From a checkpoint of a small mixture-of-experts model trained on Wikipedia.
Size: 11 layers, width 320, 57.2M parameters.
Below are experts of layer 3 (counted from 0) of a mixture-of-experts language model. Rows are named router (the router's row for the expert), up (a neuron's input weights, with its number) and show model dimensions 280-319. Each number is 200 + 20 x the weight over its row's rms, rounded and kept within 0 to 999.
Before each expert's rows: a language model's description of what the expert responds to; "mostly gets" lists some tokens that are sent to it at least half of the time. This comes from a sample of Wikipedia text that the model never trained on.

# expert 35
It responds to: Decimal points, plus and minus signs, hyphens and spaces inside numeric table cells such as swim times, scores, Thai script bytes.
mostly gets: " −", " +", "^{[", "_{", "の", "^{("
router,202,183,238,202,168,206,183,205,190,204,196,197,148,193,199,205,209,229,185,178,212,189,185,217,203,214,197,189,186,177,209,219,223,208,216,164,191,175,177,147
up0,172,243,197,221,198,202,194,188,199,190,192,194,168,210,215,236,202,205,216,214,218,224,176,161,168,181,197,239,189,211,188,193,186,174,199,208,206,170,186,198
up1,179,224,210,205,211,179,211,212,211,219,223,165,185,219,214,192,172,234,232,211,200,200,218,231,196,190,216,197,173,183,203,202,241,180,230,192,191,184,196,228
up2,216,228,205,175,160,212,202,178,209,224,175,195,190,204,207,227,232,212,202,200,225,169,149,212,207,191,233,177,186,201,201,188,199,219,236,172,210,200,193,184
up3,190,176,154,223,276,211,210,209,206,238,164,232,203,203,195,219,202,198,228,191,211,182,190,183,201,180,221,222,206,145,186,210,194,221,178,192,209,152,175,205
up4,212,190,239,222,175,203,159,194,215,224,196,194,206,187,229,211,207,192,189,169,182,225,188,189,180,179,207,191,204,172,207,185,219,182,241,223,238,195,190,189
up5,212,177,170,201,230,220,227,191,214,148,190,206,193,176,189,202,214,207,186,207,197,182,218,177,170,187,206,214,212,191,216,239,194,197,185,205,192,201,209,243
up6,202,213,211,149,201,207,180,155,190,223,161,197,197,214,236,163,175,237,183,171,172,161,195,226,197,205,226,187,213,189,231,184,203,223,172,191,199,157,222,196
up7,174,207,253,181,176,256,219,224,198,193,225,179,233,180,217,203,195,198,230,253,204,222,192,186,185,202,219,211,201,209,191,223,187,177,180,178,204,192,189,205
up8,210,209,194,198,208,210,201,188,174,223,152,217,202,191,213,238,173,191,195,150,215,198,187,214,206,175,189,196,204,235,187,188,184,222,202,190,241,195,211,201
up9,198,169,220,200,210,188,189,186,196,204,234,165,169,222,204,183,181,230,214,188,208,195,211,187,221,175,222,192,215,164,170,175,193,184,217,192,180,164,191,190
up10,217,210,173,201,181,232,173,194,201,225,166,211,194,209,191,195,194,206,235,239,196,199,185,202,214,184,251,195,249,205,242,201,144,167,181,169,207,217,202,179
up11,190,183,215,185,200,137,168,186,203,184,196,216,190,167,211,189,187,248,217,171,196,218,180,198,202,244,190,173,221,176,204,175,185,201,188,189,233,191,225,213
up12,199,191,205,196,222,216,189,209,201,164,165,190,214,169,239,168,217,207,178,169,193,228,228,208,182,193,189,172,262,188,220,198,228,198,180,179,201,226,189,201
up13,203,213,221,226,148,242,206,193,209,212,184,205,189,180,184,185,205,183,206,203,210,181,178,197,216,188,205,191,216,163,202,211,189,193,206,200,217,233,177,208
up14,207,173,244,174,180,211,199,210,189,226,188,241,192,214,233,216,183,195,181,183,191,225,177,232,183,188,212,224,198,210,187,222,194,185,201,183,200,184,162,209
up15,194,210,191,165,236,162,188,225,189,197,179,221,187,220,233,232,179,215,234,212,212,220,207,210,231,197,198,191,225,224,195,207,192,207,223,208,200,233,209,190
up16,199,208,173,203,151,204,212,194,206,210,153,202,203,202,210,234,182,213,235,199,228,228,218,207,206,220,214,219,212,163,184,215,204,230,221,220,210,205,202,217
up17,212,206,227,181,233,199,199,212,219,229,222,213,209,202,248,203,196,208,191,186,225,171,206,201,179,201,217,215,210,194,238,240,227,195,183,175,205,202,168,205
up18,208,201,187,174,169,197,199,181,194,188,162,233,211,193,229,229,218,215,220,191,205,201,215,184,208,178,211,227,204,176,217,196,187,235,201,206,171,217,212,229
up19,190,197,210,209,228,199,218,202,223,188,203,232,215,187,215,211,192,211,212,185,221,202,263,224,193,185,227,182,204,237,217,210,215,180,214,185,201,202,234,229
up20,205,202,185,205,267,206,218,199,215,211,211,197,201,224,169,177,178,166,208,190,193,218,188,206,244,207,223,215,220,198,199,190,253,198,187,204,195,227,165,253
up21,171,185,211,192,153,204,219,205,202,232,192,182,198,208,248,214,193,199,204,191,196,180,170,180,217,213,202,214,178,190,225,213,226,184,204,196,206,200,210,195
up22,185,216,206,229,202,214,183,227,217,202,193,183,178,209,203,220,223,193,193,199,212,214,186,201,213,219,158,215,198,174,166,179,201,228,175,195,223,197,168,177
up23,232,142,223,169,222,212,193,199,191,225,174,246,207,212,214,221,192,165,209,177,199,210,205,181,177,183,182,241,180,211,186,171,230,180,239,181,191,168,195,208
up24,170,189,149,209,201,187,187,183,191,218,199,190,201,178,177,203,173,194,173,159,175,221,205,178,211,155,186,230,229,238,199,189,182,190,221,180,210,244,199,198
up25,206,210,209,189,152,157,196,197,184,193,220,223,188,169,197,233,197,209,209,217,215,205,191,216,207,195,184,183,190,212,202,211,191,192,194,212,193,133,235,203
up26,204,146,170,196,191,197,221,199,182,176,185,203,177,194,228,255,183,213,203,195,212,193,202,184,229,202,201,215,193,191,195,158,176,200,193,190,173,187,182,199
up27,216,189,204,240,173,214,198,194,197,226,199,192,199,207,193,223,173,174,203,184,172,176,180,143,202,222,180,208,196,181,201,233,214,226,195,201,207,201,185,212
up28,190,213,226,214,178,213,205,204,218,196,198,199,180,217,159,249,192,129,185,194,194,199,201,203,206,177,166,228,189,165,206,224,188,195,197,179,202,198,175,222
up29,218,169,201,209,190,219,242,190,175,176,222,229,176,211,183,217,218,188,178,181,196,161,214,151,226,197,229,194,204,188,196,193,208,217,228,172,212,214,216,184
up30,196,215,175,211,203,220,206,196,213,204,210,231,237,229,182,205,211,181,198,194,197,174,226,218,211,198,181,188,196,188,219,206,210,198,216,177,189,179,211,187
up31,185,214,179,195,193,203,196,165,195,191,200,196,182,185,191,212,193,205,185,193,197,202,195,143,198,212,215,200,234,226,176,182,217,217,172,169,186,222,231,210
up32,202,205,195,204,190,204,187,197,205,196,226,194,176,185,186,243,169,191,209,178,203,222,205,174,201,176,244,223,197,214,191,199,191,192,202,186,198,208,194,251
up33,174,239,225,202,246,196,201,214,241,198,240,219,211,213,188,204,187,204,180,204,192,210,251,194,176,214,208,200,234,177,204,221,209,188,162,176,180,187,228,211
up34,198,207,225,212,198,208,193,187,200,220,219,223,251,178,175,187,203,209,151,192,207,166,183,208,168,178,185,190,204,212,226,217,212,202,172,190,205,162,212,159
up35,219,194,203,202,204,214,223,229,186,237,184,231,221,212,186,215,201,218,195,230,187,204,231,216,214,210,154,207,216,225,211,230,215,210,206,170,200,202,166,175
up36,205,199,201,179,153,222,223,214,200,239,211,192,214,212,223,193,202,211,182,231,213,199,198,192,227,197,177,193,209,195,223,225,247,202,185,148,210,158,177,171
up37,230,186,178,155,173,216,205,209,213,206,235,216,203,183,182,218,207,198,190,166,202,173,200,219,187,181,245,200,184,244,196,215,203,201,174,220,190,190,229,256
up38,168,212,167,204,228,189,188,180,205,221,200,219,202,205,203,213,185,236,173,191,197,195,213,174,189,173,226,207,219,216,221,230,232,223,221,177,174,189,163,202
up39,235,216,226,230,203,210,230,225,178,237,179,217,210,204,229,216,249,216,189,205,205,205,193,240,197,216,176,182,190,198,188,198,208,218,211,214,220,174,170,189

# expert 5
It responds to: Opening parentheses before years, dates or acronyms, plus capitalized word starts in taxonomy boxes, such as Phyl, Subord, Min.
mostly gets: "(", " (", " Phyl", " Min", " Subord", " $\\"
router,190,192,187,200,214,225,166,212,190,179,210,214,183,184,222,202,204,190,175,186,194,208,161,217,185,215,176,247,197,197,184,231,183,186,224,204,194,187,152,198
up0,190,220,205,170,182,202,195,188,174,189,187,193,154,217,218,244,186,214,168,221,201,226,189,192,210,178,172,204,235,155,174,216,196,221,187,199,172,140,202,174
up1,203,191,182,208,226,203,179,206,200,199,190,228,191,218,197,242,222,209,224,200,196,226,225,197,175,176,213,173,193,213,225,171,206,222,216,239,207,170,164,189
up2,205,186,201,204,197,192,189,227,221,190,201,231,204,196,185,213,234,212,230,202,208,193,196,219,218,228,202,216,251,221,198,193,176,219,217,173,199,162,189,201
up3,213,202,211,182,234,199,210,207,178,225,176,216,198,207,180,212,203,182,210,210,214,205,184,187,221,182,137,189,188,155,210,189,206,213,199,180,236,159,188,179
up4,187,194,255,217,180,175,162,196,234,213,207,188,200,209,210,203,192,216,201,199,167,208,196,226,190,203,180,183,171,218,184,204,204,201,220,237,197,176,194,204
up5,200,228,188,227,217,209,183,204,241,189,210,216,224,209,212,164,207,189,200,187,185,185,194,167,184,195,194,234,172,211,207,211,195,210,198,218,184,194,159,222
up6,211,221,172,213,212,196,170,185,190,170,169,189,194,216,222,180,194,189,212,224,185,234,192,224,260,232,201,243,187,205,188,178,189,186,197,215,225,143,248,225
up7,187,197,178,195,206,225,182,209,199,209,199,211,219,207,215,193,183,193,237,224,196,210,234,199,196,205,181,221,189,212,187,181,226,186,184,181,216,206,187,233
up8,220,224,189,225,194,209,192,185,195,213,209,189,185,214,192,238,198,174,179,199,209,193,172,230,182,180,214,196,197,188,171,199,167,165,222,192,217,139,200,166
up9,226,194,226,193,226,180,206,185,170,197,216,201,199,217,225,215,145,196,222,229,208,191,218,162,203,175,195,169,215,198,160,202,218,220,218,215,182,222,214,184
up10,199,214,210,164,186,221,202,203,155,181,182,237,222,172,209,161,226,231,217,217,187,198,189,160,177,235,234,230,226,206,168,195,163,217,204,190,192,215,202,200
up11,204,193,175,152,212,192,197,200,213,175,196,171,200,210,193,201,189,170,236,185,188,178,191,184,211,200,215,188,191,162,184,183,196,210,162,186,198,191,206,200
up12,218,187,184,206,171,216,193,194,158,188,216,215,188,209,197,223,143,215,184,219,198,250,200,212,227,203,206,211,237,167,198,239,191,182,159,179,193,213,167,216
up13,191,227,180,187,167,218,186,219,186,144,211,229,186,234,210,218,194,248,209,180,209,189,208,210,179,206,200,192,228,155,184,234,181,189,197,213,188,210,179,181
up14,195,181,203,195,170,263,189,221,167,215,241,209,199,223,196,233,190,224,234,193,222,206,228,203,201,200,170,217,229,177,195,226,195,213,181,194,194,182,181,172
up15,198,248,220,199,200,175,148,219,168,176,225,210,186,149,178,215,174,196,200,195,211,205,203,219,204,215,163,188,202,182,185,260,187,186,187,183,186,205,217,182
up16,197,219,224,230,194,174,202,178,186,216,199,223,182,133,199,217,209,222,227,203,216,233,199,229,193,219,231,213,158,197,156,242,174,208,195,206,191,180,193,226
up17,203,209,236,195,198,187,138,203,171,195,219,183,182,214,233,182,209,194,195,191,212,155,211,203,168,205,215,195,221,196,216,227,193,184,191,202,184,202,182,220
up18,213,224,183,191,200,204,205,195,179,200,210,179,203,185,165,218,212,214,221,244,183,218,221,215,197,166,183,223,194,199,188,190,194,196,208,194,182,185,230,169
up19,192,201,233,215,221,200,203,204,189,201,246,211,175,197,188,200,195,178,184,254,195,196,202,245,209,206,216,236,180,213,216,208,189,193,227,242,210,237,191,168
up20,177,178,213,220,184,222,206,176,205,211,201,227,208,228,214,165,218,208,189,199,202,212,192,179,193,218,212,210,217,201,182,207,224,185,177,189,222,209,218,206
up21,204,195,195,214,204,199,171,197,235,199,183,217,201,218,219,206,208,218,182,218,184,224,238,228,200,214,196,180,182,233,221,199,216,192,193,181,189,190,196,216
up22,222,202,174,202,202,206,183,239,202,229,209,205,200,207,170,215,236,171,187,217,177,195,187,211,192,189,172,206,186,192,184,199,229,190,199,221,244,165,147,177
up23,218,198,207,258,215,236,215,166,212,222,237,215,191,198,150,238,204,190,222,209,227,201,193,193,187,196,226,243,160,223,223,213,182,181,177,182,203,176,203,235
up24,202,166,144,239,196,223,180,207,212,203,171,188,197,197,154,203,235,182,193,174,170,217,207,190,222,162,203,194,194,211,219,196,219,195,159,202,215,215,196,208
up25,205,209,204,194,196,191,199,227,174,185,192,222,182,167,184,224,200,190,188,194,204,221,167,226,205,170,162,217,206,207,171,239,206,215,194,212,196,152,201,196
up26,191,179,190,185,221,198,209,209,180,153,232,194,189,176,209,198,174,174,209,188,195,220,179,176,203,232,177,196,178,200,178,214,172,181,212,232,186,169,194,197
up27,203,208,186,173,221,204,227,187,214,232,240,218,208,217,196,216,189,189,207,180,204,194,216,189,196,201,161,217,205,180,179,206,168,199,204,215,214,193,149,184
up28,191,156,190,208,193,217,197,232,195,214,190,209,194,229,201,237,202,176,195,234,204,204,187,216,194,219,137,199,184,182,225,206,210,224,174,211,206,163,217,233
up29,208,215,198,226,186,198,183,210,224,191,223,213,186,190,154,199,227,209,176,223,225,208,198,190,205,170,212,182,209,200,206,208,197,212,203,188,202,224,182,193
up30,197,169,171,185,196,183,203,253,214,195,209,209,219,261,200,184,212,166,241,197,189,223,235,171,200,211,215,201,198,200,211,202,251,206,212,203,202,229,175,192
up31,202,202,230,203,192,228,199,195,202,218,200,178,180,176,207,240,194,190,212,199,211,209,181,192,179,217,207,187,199,206,181,226,170,212,222,197,188,194,191,218
up32,220,158,221,204,238,205,214,197,195,197,238,201,191,210,178,181,181,201,225,174,210,211,180,206,186,205,230,220,218,163,187,205,170,155,178,198,218,245,161,239
up33,189,169,216,223,195,191,169,184,194,196,192,221,203,198,194,151,206,179,188,184,170,221,218,198,180,239,217,243,194,167,203,216,194,210,200,198,207,190,239,220
up34,220,204,172,221,210,214,196,186,188,165,207,210,208,216,188,156,217,191,225,215,178,210,204,189,132,209,214,190,212,218,204,202,197,169,201,194,188,197,192,202
up35,225,192,165,217,202,262,182,234,199,203,180,219,194,221,186,208,212,186,201,220,208,219,177,210,190,163,159,196,210,212,182,169,198,214,176,187,186,210,229,191
up36,191,151,180,189,195,215,200,195,177,213,196,201,202,236,204,187,217,242,232,215,222,206,231,226,193,199,193,218,215,171,161,243,181,212,204,181,213,186,199,165
up37,206,197,223,196,172,194,209,185,213,174,249,204,174,203,198,210,186,146,176,177,174,208,184,200,189,231,171,195,199,197,173,240,217,168,201,230,202,166,231,240
up38,202,228,167,210,176,217,158,165,192,229,217,224,202,187,175,220,202,206,186,216,180,197,192,180,212,186,169,212,164,185,185,207,219,209,185,193,215,201,185,191
up39,192,202,226,201,227,162,202,211,179,171,185,222,193,182,217,186,192,217,179,206,201,203,193,223,214,210,189,191,204,222,206,236,202,231,201,184,207,190,183,212

# expert 40
It responds to: Full stops, line breaks and == or === heading markers at the end of paragraphs and before new sections.
mostly gets: " ==", " ===", "==", "\".", "===", ".\""
router,215,197,223,191,216,182,188,191,187,163,202,206,206,213,193,194,220,233,198,174,194,185,172,180,182,232,231,184,194,176,193,225,204,187,212,195,188,194,177,218
up0,192,201,215,205,190,188,182,194,179,185,188,190,176,214,225,242,174,195,193,224,207,212,196,150,188,162,202,228,215,165,197,214,191,205,221,205,201,164,202,196
up1,190,219,188,207,207,192,198,197,188,204,196,221,182,211,237,192,204,208,195,182,153,188,225,171,162,174,180,183,185,276,179,196,202,218,153,193,213,196,215,196
up2,169,228,241,193,186,190,202,206,198,209,177,214,202,208,196,164,228,209,200,234,186,198,203,241,188,195,222,222,199,181,212,179,189,203,221,208,197,195,188,189
up3,212,163,198,191,228,139,209,214,178,185,198,221,194,192,209,197,201,180,188,212,196,199,178,149,213,195,181,190,191,196,170,186,224,226,188,184,202,171,201,141
up4,186,220,203,220,217,183,194,208,186,186,193,166,213,182,186,136,197,216,225,206,179,232,171,208,204,243,205,197,190,204,196,199,222,178,221,233,206,191,177,232
up5,215,198,210,198,196,226,192,218,224,170,191,189,221,182,203,168,225,178,193,225,196,211,226,197,201,182,200,240,173,225,207,172,209,199,203,192,184,219,177,201
up6,187,218,201,224,223,188,186,187,214,249,136,199,188,215,183,222,166,191,218,222,209,198,196,207,208,208,224,213,204,186,200,166,185,200,177,203,205,157,213,193
up7,208,174,231,177,194,149,192,195,223,190,197,235,215,196,200,227,220,204,192,233,191,206,197,165,194,192,223,170,182,196,222,185,210,182,225,186,200,197,194,193
up8,217,201,212,206,208,204,197,190,198,213,162,192,195,237,147,215,187,194,186,158,192,186,174,172,180,192,194,207,225,177,231,222,201,193,214,200,195,189,218,202
up9,208,167,234,204,215,172,175,221,204,227,202,183,174,227,220,226,161,217,221,208,180,202,228,182,184,153,200,230,201,231,157,205,210,226,200,203,186,221,203,178
up10,191,159,196,172,182,200,168,204,224,198,207,235,203,189,167,190,156,198,206,178,197,199,203,171,208,168,250,208,209,206,202,233,159,187,193,170,202,225,200,165
up11,196,182,206,211,192,170,200,202,211,166,208,182,182,170,178,214,197,204,199,179,211,239,210,212,166,202,230,219,189,199,177,209,205,218,190,200,217,215,202,200
up12,216,139,272,208,182,203,190,190,216,213,203,184,201,232,225,187,202,181,229,190,187,224,210,171,204,224,187,222,233,114,210,223,222,161,174,204,230,191,183,204
up13,191,208,187,205,176,246,171,213,193,199,170,225,200,198,231,199,199,225,192,229,192,204,206,144,191,188,211,214,204,173,192,233,217,216,166,190,195,182,200,229
up14,187,204,205,197,164,195,182,231,193,213,169,194,198,211,170,251,184,224,209,220,212,205,216,238,240,194,205,243,186,215,204,186,199,218,211,210,203,194,194,206
up15,200,220,186,180,210,225,194,219,201,181,215,184,195,196,150,143,233,192,224,204,212,219,173,240,206,228,205,169,196,213,182,168,179,191,232,208,190,210,182,209
up16,195,203,234,184,193,192,222,202,201,209,129,178,198,235,237,217,258,189,228,208,187,177,219,192,184,239,202,194,212,204,205,193,232,236,244,214,211,205,215,199
up17,214,215,165,197,193,207,204,193,181,208,185,208,186,221,187,207,196,230,181,196,220,152,190,175,171,147,194,205,191,186,223,224,183,210,186,199,175,200,204,238
up18,204,215,198,213,198,227,200,179,193,225,169,177,230,192,186,170,181,205,206,202,161,217,229,199,184,159,220,222,189,244,207,196,196,219,214,194,179,201,205,210
up19,196,186,182,194,228,204,175,183,206,180,216,203,219,201,194,188,223,221,208,215,216,194,198,218,199,211,267,202,194,220,170,197,168,201,216,184,181,235,204,215
up20,176,222,181,191,193,203,184,210,204,192,188,216,206,204,210,178,195,197,210,239,215,204,232,207,176,183,227,203,185,240,223,170,205,212,205,205,205,223,212,186
up21,173,241,162,211,177,222,212,214,187,230,206,201,206,190,222,209,232,237,243,221,193,211,194,214,199,201,193,202,217,234,181,197,192,245,203,193,198,238,224,192
up22,183,190,166,236,239,177,186,181,190,203,190,208,203,220,218,207,217,195,235,202,184,220,233,197,171,237,176,207,211,228,185,167,220,205,175,191,210,215,197,192
up23,194,163,200,210,186,232,207,186,206,234,165,237,194,198,203,197,182,201,231,208,208,193,189,162,177,163,228,214,207,190,212,146,212,207,206,174,206,204,210,190
up24,193,202,196,237,226,198,201,194,205,177,189,209,184,225,178,213,205,201,183,166,189,206,210,172,170,185,202,200,185,224,197,256,215,211,176,198,209,214,192,200
up25,217,185,245,210,178,148,219,190,177,182,239,201,169,164,201,214,197,211,165,179,222,201,170,206,196,196,180,200,182,210,171,245,210,168,172,223,193,194,194,214
up26,196,180,202,194,223,184,209,205,204,161,197,192,184,190,176,232,166,210,228,182,198,219,187,163,179,183,197,228,201,205,174,227,176,150,204,192,176,223,197,175
up27,199,183,237,183,208,151,217,177,169,202,211,191,208,226,242,190,213,206,175,188,180,162,208,193,196,249,204,171,169,203,213,222,215,247,211,184,191,203,171,153
up28,199,183,238,193,186,167,191,213,201,216,191,207,181,188,205,203,199,190,196,226,200,220,202,173,221,215,187,197,186,156,205,204,202,194,206,191,200,173,200,228
up29,195,217,214,177,229,188,205,217,195,173,254,165,202,231,214,178,209,171,167,184,189,177,210,146,196,217,192,173,203,193,205,229,221,241,194,194,198,192,186,179
up30,202,160,221,220,218,180,224,196,196,174,255,197,213,241,216,190,210,194,211,192,208,200,191,201,179,254,189,226,200,203,204,220,196,199,197,188,194,227,205,197
up31,196,174,184,202,195,247,199,228,211,157,190,171,186,198,202,197,203,176,174,189,188,199,169,166,204,189,186,211,188,192,203,202,197,225,207,208,197,204,212,200
up32,186,170,243,187,189,189,192,204,211,188,228,210,196,216,169,213,186,218,217,177,207,189,204,208,179,183,200,215,194,194,199,205,194,171,195,174,200,227,193,223
up33,178,163,244,173,208,190,199,203,181,143,223,202,202,205,194,230,199,227,167,180,163,187,217,216,150,259,254,212,211,193,209,224,176,218,179,173,181,199,195,174
up34,219,161,183,204,206,181,196,218,192,129,228,181,210,183,235,167,193,172,176,174,197,210,193,183,195,222,182,194,186,197,184,214,219,209,201,203,189,153,187,210
up35,205,167,195,186,222,178,180,210,179,175,192,235,233,222,212,209,197,228,192,201,190,212,215,240,207,196,216,216,221,220,178,214,193,186,187,175,210,241,199,190
up36,197,177,215,169,166,179,216,213,229,225,213,207,211,223,212,198,189,201,225,200,221,227,240,172,207,215,204,220,206,172,202,219,209,217,211,179,183,188,225,176
up37,204,247,210,196,184,209,203,208,226,223,204,201,196,191,225,172,202,214,222,196,204,220,183,181,206,180,222,209,167,203,179,220,235,173,178,209,176,201,194,247
up38,199,206,155,192,225,207,152,224,193,203,204,187,206,150,177,192,226,190,213,203,175,171,230,161,198,208,217,215,204,224,186,238,199,210,224,188,199,175,205,214
up39,202,169,254,185,214,176,185,200,177,188,180,244,197,213,244,184,203,237,182,193,176,210,199,222,204,209,212,216,212,189,199,207,191,210,157,189,203,230,191,189

# expert 22
It responds to: Adjectives of place or scope after an article, such as new, local, national, American, United, and the "port" in opportunities.
mostly gets: " new", " local", " national", "port", "American", " European"
router,202,193,204,205,198,194,156,203,183,243,218,194,175,200,209,210,202,207,218,206,171,210,176,185,169,208,206,182,191,183,191,209,213,197,194,217,189,213,197,190
up0,169,208,241,204,227,175,182,207,209,202,226,184,184,208,181,199,195,200,166,212,172,219,206,163,177,196,182,209,198,202,179,212,209,212,234,219,203,179,172,204
up1,198,221,182,193,220,214,177,172,187,225,208,198,181,225,230,166,235,244,198,211,155,188,205,171,204,181,190,176,186,208,209,210,211,215,199,233,210,151,220,179
up2,202,177,216,206,175,192,204,192,216,211,225,211,198,226,194,238,223,183,218,185,223,221,170,176,192,201,234,191,227,220,207,183,199,209,200,205,203,195,168,232
up3,193,176,207,198,233,184,210,203,178,254,173,232,225,192,213,194,181,204,219,209,236,211,172,168,206,180,204,191,188,146,172,174,217,207,196,154,227,175,199,188
up4,151,170,233,214,224,166,188,189,203,227,226,184,205,227,217,181,216,220,196,194,179,240,192,182,193,195,190,160,192,238,211,212,208,209,205,203,186,188,206,172
up5,194,165,220,202,201,197,255,209,215,194,183,213,209,212,168,208,196,214,191,189,208,208,238,179,218,177,186,187,176,232,235,199,197,177,211,181,191,204,171,232
up6,223,223,212,176,228,216,146,207,184,211,198,167,195,220,210,150,223,184,170,235,155,181,208,213,223,196,182,238,203,198,191,216,224,201,207,233,168,209,220,219
up7,183,190,214,203,172,214,208,220,211,187,180,179,186,205,195,223,148,184,222,229,185,192,206,200,202,172,227,150,212,202,169,199,196,212,178,217,188,206,190,199
up8,204,184,199,228,195,173,210,182,177,230,199,211,209,180,214,189,206,206,229,192,240,231,208,206,245,193,202,202,236,172,155,176,173,202,214,183,187,154,213,189
up9,219,208,225,205,181,200,191,244,195,220,198,178,182,206,199,180,179,202,229,220,193,183,192,214,180,217,210,204,176,231,178,192,190,189,205,208,182,166,202,192
up10,242,162,173,203,189,202,194,208,192,205,192,222,190,190,146,209,221,186,228,175,193,208,211,177,201,191,209,226,216,149,213,184,187,201,173,188,192,218,194,165
up11,200,185,212,191,206,190,198,189,193,198,201,236,170,190,189,221,195,190,233,180,235,201,205,155,193,207,198,192,194,180,203,193,197,186,167,198,212,174,193,197
up12,221,196,182,193,169,168,208,184,208,192,196,192,211,247,211,186,171,198,225,174,182,207,227,225,219,189,209,200,245,166,202,236,230,168,185,195,192,248,212,204
up13,194,225,188,195,206,227,184,184,195,200,188,189,200,206,179,181,230,198,180,217,193,209,197,190,174,214,190,181,190,181,198,235,224,174,220,230,201,210,196,201
up14,187,176,185,235,168,230,168,248,202,243,198,233,210,230,190,222,191,203,200,194,221,204,179,204,217,180,224,195,209,171,196,230,207,232,193,170,220,173,190,204
up15,189,234,182,180,179,205,186,225,200,215,186,219,187,211,159,192,201,199,253,209,212,198,200,209,190,175,193,166,207,218,230,197,235,155,190,221,204,188,216,180
up16,195,214,188,175,181,217,141,202,185,235,149,225,197,201,204,172,212,207,244,179,211,209,165,235,185,209,234,203,203,186,178,184,155,222,205,187,209,193,190,181
up17,204,213,205,179,186,189,171,244,186,242,202,235,193,194,182,207,213,170,218,186,210,223,187,180,181,179,217,187,194,156,222,216,193,198,170,170,222,179,188,193
up18,207,224,216,190,181,203,154,179,199,196,160,181,208,229,241,217,218,243,213,206,177,210,196,207,191,228,189,190,209,207,185,219,210,220,184,229,169,202,228,224
up19,170,176,188,197,224,225,239,189,187,177,201,226,207,153,197,215,199,200,202,197,221,184,216,213,186,199,227,196,168,227,192,201,183,189,214,225,225,199,203,208
up20,145,178,183,180,241,191,191,185,200,187,183,205,200,225,196,175,231,204,184,202,230,202,196,193,182,206,245,214,182,204,186,198,214,204,182,188,219,200,202,189
up21,175,212,162,218,180,188,190,208,206,193,196,205,205,204,180,204,206,203,189,205,159,204,228,204,214,218,167,198,190,198,239,173,200,197,218,221,180,212,192,204
up22,209,193,192,203,230,211,206,184,178,207,198,179,211,201,182,210,234,202,213,215,185,205,215,249,155,195,173,208,214,203,213,173,248,222,213,210,204,193,196,196
up23,184,181,218,229,233,197,198,180,174,228,187,258,227,196,188,196,175,200,236,187,242,187,181,206,183,211,195,225,180,199,188,205,172,200,179,161,208,199,214,199
up24,180,193,213,206,203,180,217,191,177,198,221,193,190,193,138,202,199,193,209,187,176,193,198,182,212,221,183,197,222,175,196,199,187,210,183,194,225,188,193,182
up25,191,187,195,233,174,209,209,193,212,243,213,220,209,186,191,169,178,211,223,207,196,210,175,200,158,203,209,180,171,196,176,207,222,197,217,192,191,201,208,215
up26,211,201,193,241,188,197,197,224,169,185,193,151,197,181,183,217,185,193,233,189,201,204,178,223,178,225,244,175,213,178,163,215,190,240,215,183,176,204,200,176
up27,238,214,224,222,210,200,194,186,233,227,211,188,205,225,209,200,215,192,193,188,211,200,197,184,222,184,181,180,212,198,202,138,211,239,175,189,172,229,180,171
up28,202,205,196,197,208,209,177,206,200,199,220,173,202,193,180,203,204,187,183,216,203,192,153,190,206,203,164,208,169,161,195,234,207,180,175,215,187,199,194,242
up29,214,174,204,203,201,200,210,240,206,198,183,195,220,205,180,150,199,193,195,186,213,176,202,199,207,227,197,203,183,180,205,185,220,261,207,186,208,182,170,205
up30,174,193,157,183,210,160,195,194,224,186,213,234,206,199,213,195,212,164,219,188,165,215,225,153,181,216,192,205,169,205,188,202,222,206,228,177,172,224,221,184
up31,235,216,188,214,257,227,151,220,217,204,198,228,200,184,205,194,204,198,195,196,182,178,188,223,189,181,173,193,223,212,204,154,208,164,178,205,207,192,204,204
up32,207,211,189,191,184,244,204,235,225,225,189,158,198,203,184,231,243,206,187,199,217,184,171,184,188,209,205,163,202,197,230,195,235,189,191,187,210,171,192,222
up33,183,182,230,202,206,185,211,237,208,187,199,217,196,164,221,204,197,187,189,221,148,207,201,175,186,203,198,167,215,181,249,231,181,221,176,195,196,171,225,194
up34,203,222,217,224,185,176,213,187,185,178,218,181,229,205,194,188,203,188,187,206,174,170,181,191,152,242,196,202,215,199,229,202,244,225,210,200,174,197,214,240
up35,230,199,170,183,190,196,215,213,210,208,192,221,206,214,192,185,205,244,227,216,191,212,211,196,223,203,238,173,206,189,203,227,202,217,199,215,195,210,224,194
up36,201,235,181,177,190,189,210,192,184,206,205,136,186,217,194,183,250,205,184,216,266,197,214,235,196,205,203,233,220,199,210,207,212,190,237,191,204,185,191,179
up37,245,191,211,203,204,193,207,221,210,206,218,212,178,227,169,224,191,209,216,169,182,198,160,201,205,214,224,225,201,203,183,190,200,188,177,220,174,213,183,232
up38,192,180,210,198,183,186,147,224,227,206,216,210,204,171,205,202,241,229,205,200,208,184,221,201,167,233,222,222,193,193,218,211,203,208,212,217,206,203,209,232
up39,211,174,216,163,199,162,186,230,154,223,166,251,199,201,244,210,199,219,221,197,200,198,187,208,194,229,202,177,209,193,157,209,195,226,192,185,219,174,222,190